config = dict(
    d_expert=192,
    moe_layers=[0, 1, 2, 3, 4, 5, 6, 7, 8, 9, 10],
    router_score='softmax',
    normalize_top_k=True,
    balance_bias=False,
    router_cosine_scale=10.0,
    router_bias=True,
    init_std_router=0.0108,
    norm='rmsnorm',
    norm_eps=1e-05,
    optimizer='adamw',
    beta2=0.99,
    grad_clip=0.5,
    train_tokens=645500000,
    dataset='wikipedia_en',
)
Below are experts of layer 7 (counted from 0) of a mixture-of-experts language model. Rows are named router (the router's row for the expert), gate (a neuron's input weights, with its number), up (a neuron's input weights, with its number), down (a neuron's output weights, with its number) and show model dimensions 120-159. Each number is 128 + 32 x the weight over its row's rms, rounded and kept within 0 to 255. Numbers have three digits each.
Before each expert's rows: "comes after" lists some tokens at least twice as common just before its tokens as in all text; "comes before" lists some tokens at least twice as common just after its tokens as in all text. This comes from a sample of Wikipedia text that the model never trained on. Tokens count by the router's weight.

# expert 25
comes after: "0", " ", "1", "%", "2", "3"
comes before: " ", " —", " −", " +", " .", " —;"
router:129136129142089135179175114147157167146163102155112129083139163116090160121104115106196088101143224078093086178124144142
gate0:101178121146145138102131161222112101125101105138164085108175151097139165152187147085146161154144136114119118122151107215
up0:115142064146115110125151158125087095039098117170084165133123114144113111091238181148154148141067105097175124097151222153
down0:107147121147151140093180155139073126077119127162180121147148138165130166150099105126155094146139103111113113113143080165
gate1:159161143143056080119178141171127095139097079189153186148115142078151151041134130110070135128165118118098091067118096209
up1:136148166126153106120102133175184148071122124124120156134173097193128160096070161138179065174131181177139094180114126157
down1:133111114074157164115137185091126152154166146154210152088187136142114151094114129139111119160122080165128128185167127117
gate2:139123168134114182116113121083122138143103082148133100110093148105140167078155119122085165147121042156070112136148178075
up2:095143124113101174160112169100109105109076135189142111080113146078141152112154087126130153092171092127089101126149110125
down2:158152153127059191070112202117103133156159138175122154124227110137141130163126197175103202142137137149196109114199113129
gate3:134156080143162127119064150113140124096114165159205126114202124065100066131104131127114091122084124099158126096064088131
up3:123099125067123128107081068143119128095131123084139140122143104143121101101125107140121111115107104135070132110137138100
down3:146104070107116157133179107117121190129074170132113110132129103127124089063152111146122116124049162152148141044105010135
gate4:118120134123116110163069086116105083171152086191188195102121105132111217096163089137128140128152096087129117128102120141
up4:178139128121183057103096129119142153088130125120111109138163074137152089127193161101131140161138101127171132119197193118
down4:181095151142161128138067136156105148108143117153124134174167155151069183092136098138113141133155143118104140150068170149

# expert 3
comes after: " ", " (", "–", " $", "10", "/"
comes before: "–", ".", "th", "0", ",", " years"
router:149113133141123110119072094176112123161099109171084150073075167141094120152162140176098166164164133131151168101146174147
gate0:125077108180070108107172110143111123117184073093108141142116115101085117149091142090145163111125082057103132165147129100
up0:166154172071184136143053172082188130133088227104152096136165124170128129142157120144140103152154181159198091118105114124
down0:081182144151080104107089175114144113109086174144127138080180127065153107132052148153155107155145110142094059173120165144
gate1:081097125131110186141190125154094091138152120131107163108152149157152111093107110166132119102176129118155094107143125107
up1:169147108144103076180153061169162106188120113116163109138109110135092147094116068098158029067096139153145161225091094093
down1:088138189138108091142156070111127098127083140140141120154102108112103201106114103153080148130166160122106129120161176060
gate2:170125093146050155130148117151110137198100108049119143079191103198096210108104085115067160162123155157094148098077099128
up2:064154174163202148126126143110147116103159158210188098180115124097107049139080150141182121122136083124166118126125142164
down2:119169107101133128113138081098133071112096116129169147123113164120189100136099221109105058093064094156079121168168144144
gate3:089148118124151155125157174139076130160210158110161126121133082125116122118090157090072128134113082128101056157147136118
up3:143119131089099130139104124085154122141154161154093160126155223145076109182120114148129106097153126130109131129155139132
down3:129143122156098174103165091139143132087080147118116204153064173069117112089111105135060218107072082120087167139145106110
gate4:163038116084127076144120124150081124157170106162102075149097125106089131095113076112099120076110144180118054140111151158
up4:155134107128057111113137097078167158128152137155125193123141117163165148161118185109078115114119196187150157121135194151
down4:232165116132133096157093134145117154121123137153192144120128090148130105085068107155106165120126149134080085191136139116

# expert 32
comes after: ".", " ", "0", "00", "20", "2"
comes before: "%", " |", " (", " |\n", ")", ")\n"
router:147141093130139139166163117134168128139166142131094137146077167108154172090185196112121137107131135106123177142136153151
gate0:184148173153132152155120141159132129156107119079149126091141144116107083154089127088117124131113140080105142160158117110
up0:111121115091145118156080153164155163097124133103078165175109074117164144153148169088158116096119143104146101121074138148
down0:101172148106156020123125176222156098096087137158147160118138159137108131175114113118163075131081144131097106130118136096
gate1:122154120085167134147168096117108145075091113124168096149117082147113137168162169140147045073106173122121117142096124154
up1:082146158097174116055121138080184161116086099128135068130067123128136156181166115145111126125089156161080112098074141110
down1:120186165128163159145151093085089148092157098096162150106071056113128188150163165139123095108217188135180164140135203191
gate2:164164156110129128103115063101166119098122181132095082136099147152091091117171114146152102119145146176147130069117148161
up2:101124116106115098084194159134118147086141087180124146108143185150124115089082117173112110156131158133115101092136147196
down2:086143126054173129159046182134139135150116131143105168087069109114173033181164128128154140108143113117084127115065111180
gate3:168127117142065137115168128085113120079207149102154154071140114102134128117099107144180102152099139088088132111142110148
up3:156134158127114122049148111098155110176125111147138120091106108094095068139089075117086134193076128148127120127083085145
down3:158138121115095164155076146094059125181146124096097110050156078121074079168139174148111173190159134124153143149140115139
gate4:131095100099140147040113128124099103133117110109198118059122125134118128113125133185163160119132094081136134126169118119
up4:181127104113149101037102149147150120182152125126153142086111154147130150147152139143165162126139060092117123124162174109
down4:083179099118121098078103163121066125156097149144088048113133180101103071099164134168127145125136119159111131096117156118

# expert 63
comes after: "==", "-", "===", "|", "\n\n", " |"
comes before: ":", " |", "==\n", "\n", " ==\n", "==\n\n"
router:150111120134112164113142174088136131134164129159145162060102146150134128119077119122104144099113093099126162145117143159
gate0:115153128102083145129080125115103142108123122141111094115104114141118190118143134135128073164088143077187129182179198166
up0:099123164121117123178106135174066129062115134135115112123159158136151163086127144094185121147128133133140088130172152144
down0:136147100113127140147173117146127140124128115104169091165101111084078179108099117104099187158165107089132103202085141131
gate1:178050081125125151124108118147140114114163087108099148092153185046128170153115145088178143132109089101119130198106156143
up1:109178113113158096122149074120129112126145175122127110107112118144137041126145089126056154117103135141102126107100090152
down1:162108123095204125185149145133126108136188093127053186140121141126163068141158082140088126112104151177066070143126139158
gate2:173113164193141096111108105093108148130135139117115109095121106176158081171134109159160174108167116153146128104153107136
up2:104131088131133137110153119129161109119115077137081127122126124077096135151155128125121154141149181097064073117151132131
down2:120136079078099132160190111137079108102082118115126133131121144128135139143130054156135120083103148109071111131149165131
gate3:135127078109092186044135081081082115133106174128120099163117140214150107160180161158108122113119132129135139110063135077
up3:085103186091147040126150161148103122105133057168150132164149112149089083114101085094098166137083135152090156137089133144
down3:146092128100148123159160116155154083141150147019198147151091123119138130082151119148118158092168101105129146145174106120
gate4:128101098141118127122104134147087097155103116151090098126128167167155091110139131141132094053169179077140152128097115214
up4:146066119133103141117077134147113147088126124102137136113090162160163118132144120090093122105170150134120099093148129162
down4:114137132174144187084059150173115142109104115094172150158098122120079177114142116167143087143138084173119146161100128117

# expert 29
comes after: ".", "°", ":", "′", ",", "00"
comes before: " |", "′", "%", " |\n", "0", "."
router:188187163191130105088120057167167139123162122099167101159089082120097089153123118111118174131155147122101089120116174150
gate0:096078129151118184135193164166068141142138134195068106118111154109135120155163108081126135143114112151114180103100179152
up0:113186141113121080136143091151167125146157126106190126114177077149116065148132118095045097049103130125165074113172116173
down0:111083085138152113091132113120119168116116115121107111143111092184164128160111115133090104098152190169154053139140115173
gate1:118135144122077137119145170135160126154098129176120092092135145102115133117118153140123163120121145118119154129120123087
up1:093134129125138178185058116142144129148178115077125093107128136211142106146136092132183092158151118091137109114160168138
down1:144135091149128096132182136158130143064108137167179129152162159172148133117060132140130110087066152196127105130097142080
gate2:140111065111073145111148128139117125157079124067151187165138120142130108046168136117169146107118100129125175170149103053
up2:159161105129122149158146133152132110158174082217110103131210159150079134152120110097171122134110122107176087135037126178
down2:072164140124100068107076165135139095099071149135168141028158170081165153154127128055078088156123108098118084112112124131
gate3:151083123142116126205140097163156157120209180119108113096156109200114149153144174074093112097169151099140182100155091157
up3:111101114181135116164104115189146159158135127148143171126143110175099159134109104068117171171172076103155138108096154181
down3:100142085137103115135123122082145128134134114103186090153129217094160125094148084074128099144165116127126101144183101133
gate4:084069171141142153094187135167101085150098104136162157165113145084158108136175086121161135092116100152094117140113158143
up4:191165103126107122107088129094142162147177099204085114107190099183157137097116141117103115183145149117169169143087102112
down4:130126149116077150120075100152162098138126153114116132077155134100122150080117148037055090130135078127130106126148104128

# expert 19
comes after: " ", "–", " −", " +", " (", "10"
comes before: " |", ".", ";", "–", " |\n", ","
router:128170099084126095157156126121132173141190096168107168110105185093037072141203097138075124165141080133139157149171125166
gate0:143154127166123109076128165105121091176145118093150147136063182111107092124063132062139189165121084140134183134159102146
up0:123141141175107101107098123131117089176123139084178124125061173103130114151070089108136190152154100141151151151117096072
down0:116185145137052135131112177140085143171125051162114074100145118071089081081099140159163134134100125137167094117170163144
gate1:133081121134140124133151167098098153112119110085145192147114114156161124083190120135099144140092122112134156117137140148
up1:157183144097158130098082142094097103138130132118109084134127132071088155094159175076112180152130128077126076070092103108
down1:123084144135153146183112054138149132116153133096165127095083126105139133132078148065075137082188081096100170150117134099
gate2:165103106141075163117116153148138075160143118140164067170076121096103116117137147096137111139162149137116106081105114147
up2:160104128147127151155149113173124078165131086146150117128123148101131147116127067093184106140141131154104101062099105147
down2:163108135142099120111169168168078119147094067160159097150107134132121098087138123156157151166140131172144137071134150097
gate3:140119106143137131125123202080114180167149115125202133152096141093117145155133162096081108115150121122121075132131142102
up3:166154135166120097194098118113128130155096137156175133148136159149141124118133120144152145147125071109121102130108095119
down3:116102203146116122135181126114079101096104088149194131082147095081170148098139150125147114141051132161109121152154160093
gate4:070061178142118154092081149131147126131117121094174163114090151128111097097156133102088134137157156086188101146194080105
up4:140138074120084157136135150105082143112144117066075117170119155166144141156124121098142156113025143141097160147109134069
down4:091139079146209131114085049098137156129100161122121123103165168113120180124111101058040199109112113108107114079153115057

# expert 30
comes after: " |\n", "\n", "|---|---|---|---|---|---|\n", "|---|---|---|---|---|\n", "|---|---|---|---|\n", "|---|---|\n"
comes before: " ", " Total", " \"", " Win", " Best", " DF"
router:146079154127096088142050183162085132165141225062128144144115151126117135137121150083134111088139088138161109095194087092
gate0:109112137092074122127094111165193054111085132141170145121097071131180166080096154183167108157146083095127134095090100147
up0:143129147131097084090155115122149151196147069151090126127138123135109121139112100095115124131081150121061140119098097150
down0:160127078128163181132157137117170116103169108101161139110163194167154126090149143127155110145118113139163159093152104133
gate1:193175070166132099178078159124064138136143127182171146148161055176060102152178136161148138097053089157141141140123105113
up1:174115156080160155165100151124096144123105121141114118135073128126145151067080170115135138111139159106069136111138117053
down1:130120140124123126086132164149073079118111139111133083108125133086139095125104144196148152142085161140123140026102121087
gate2:093102119172138122049123133166105102130120148161151139123119130134116129136133096132127111134146111142107088076061151122
up2:102132091139119168084125176162146091196104117119142127150111104103099148119101159112137075106139174132076101089116143128
down2:129118096151109091147117171078121115125133117154117149154158177103135142108079151181168123093164134181148099099140110081
gate3:107197118177085108111105143100087071143096141154131107137109144126097121107158126149096157166106173099155119169105126093
up3:107203141123101133095074202085066092160109125156159152136129156154095123095135160126114143116154163059176106109070135088
down3:123163107152195100116111093093129136187137120151118148073111111114122178138148110101119113173096151089138117217125148137
gate4:077141132131102088129184153127039113155109117117133110143080079152071140172112130171134112158143049143163153137154164144
up4:125093106201116137123178171129133132144137091108126126113100126055152169139141133088183116152090144109095179174116170164
down4:128189104199130133158080154162090135148128087157094121131116152134104162137104167214132137188094090141109192131120150129

# expert 8
comes after: " |", " two", "0", " three", ")", "1"
comes before: " |", " ", " |\n", "%", " later", " after"
router:114113133134128110114036114119135137161166177148104100122061115064088113099112116100063196089168124219107181088138139155
gate0:112103110178152116169145107194108106156071111165153067117138152082117128107164109134162147107145131100103138185131137108
up0:142183154135139068130129117124087147029176159140128170174123157131114144119072126109062126057112144146169154129046135129
down0:148114130066115129140128142157071146167165155132155105070144179125134134079111107160173118173120108093072135186166081190
gate1:084057188072183152030079200167160100086147140120135162129138109109088195124130145142112155114145134093087163140121147095
up1:120076178111154153061152183130164099139110087101167125137115142083126099068131105110119130133172077081084116141124119087
down1:101146115083141148140085168081169177139118165157080117090121140150139056138145094118170176156106163136118165084145112143
gate2:136071127120146134148104186128101187073090155159176142119146176129146168117093106160151124147191125171178100129125125110
up2:149139165150145123127128114109152134137133155085099101150087094168090137112157120122124156123117124104120112190139128105
down2:105161175157175093109133143144120133125054161096156124172166126112114101173085172126125120162088135157121063163087081122
gate3:187130111125165082104134159071102092079143188135149162082117146154139137039103128141161113095111107158195081087124122128
up3:074117129110080128090104123120099136168065057139126111150153104091121155140129104134080153188126135093113195189135109065
down3:108099122141144125150141130158138234143105079176131140146156125126129143140120153179108079170121144101101140120137097132
gate4:117088065110136126106119159082157082171089167163110110128126155136142092172082151122178115107145133148087112140178172115
up4:172168157127108136145155177152130128133138129153169127097175127133077090139133074122089104148147125138079145151107053132
down4:137124178149159157149124099075129128129159148167123142123109145122150107091113118169162083144101160069130183166105133133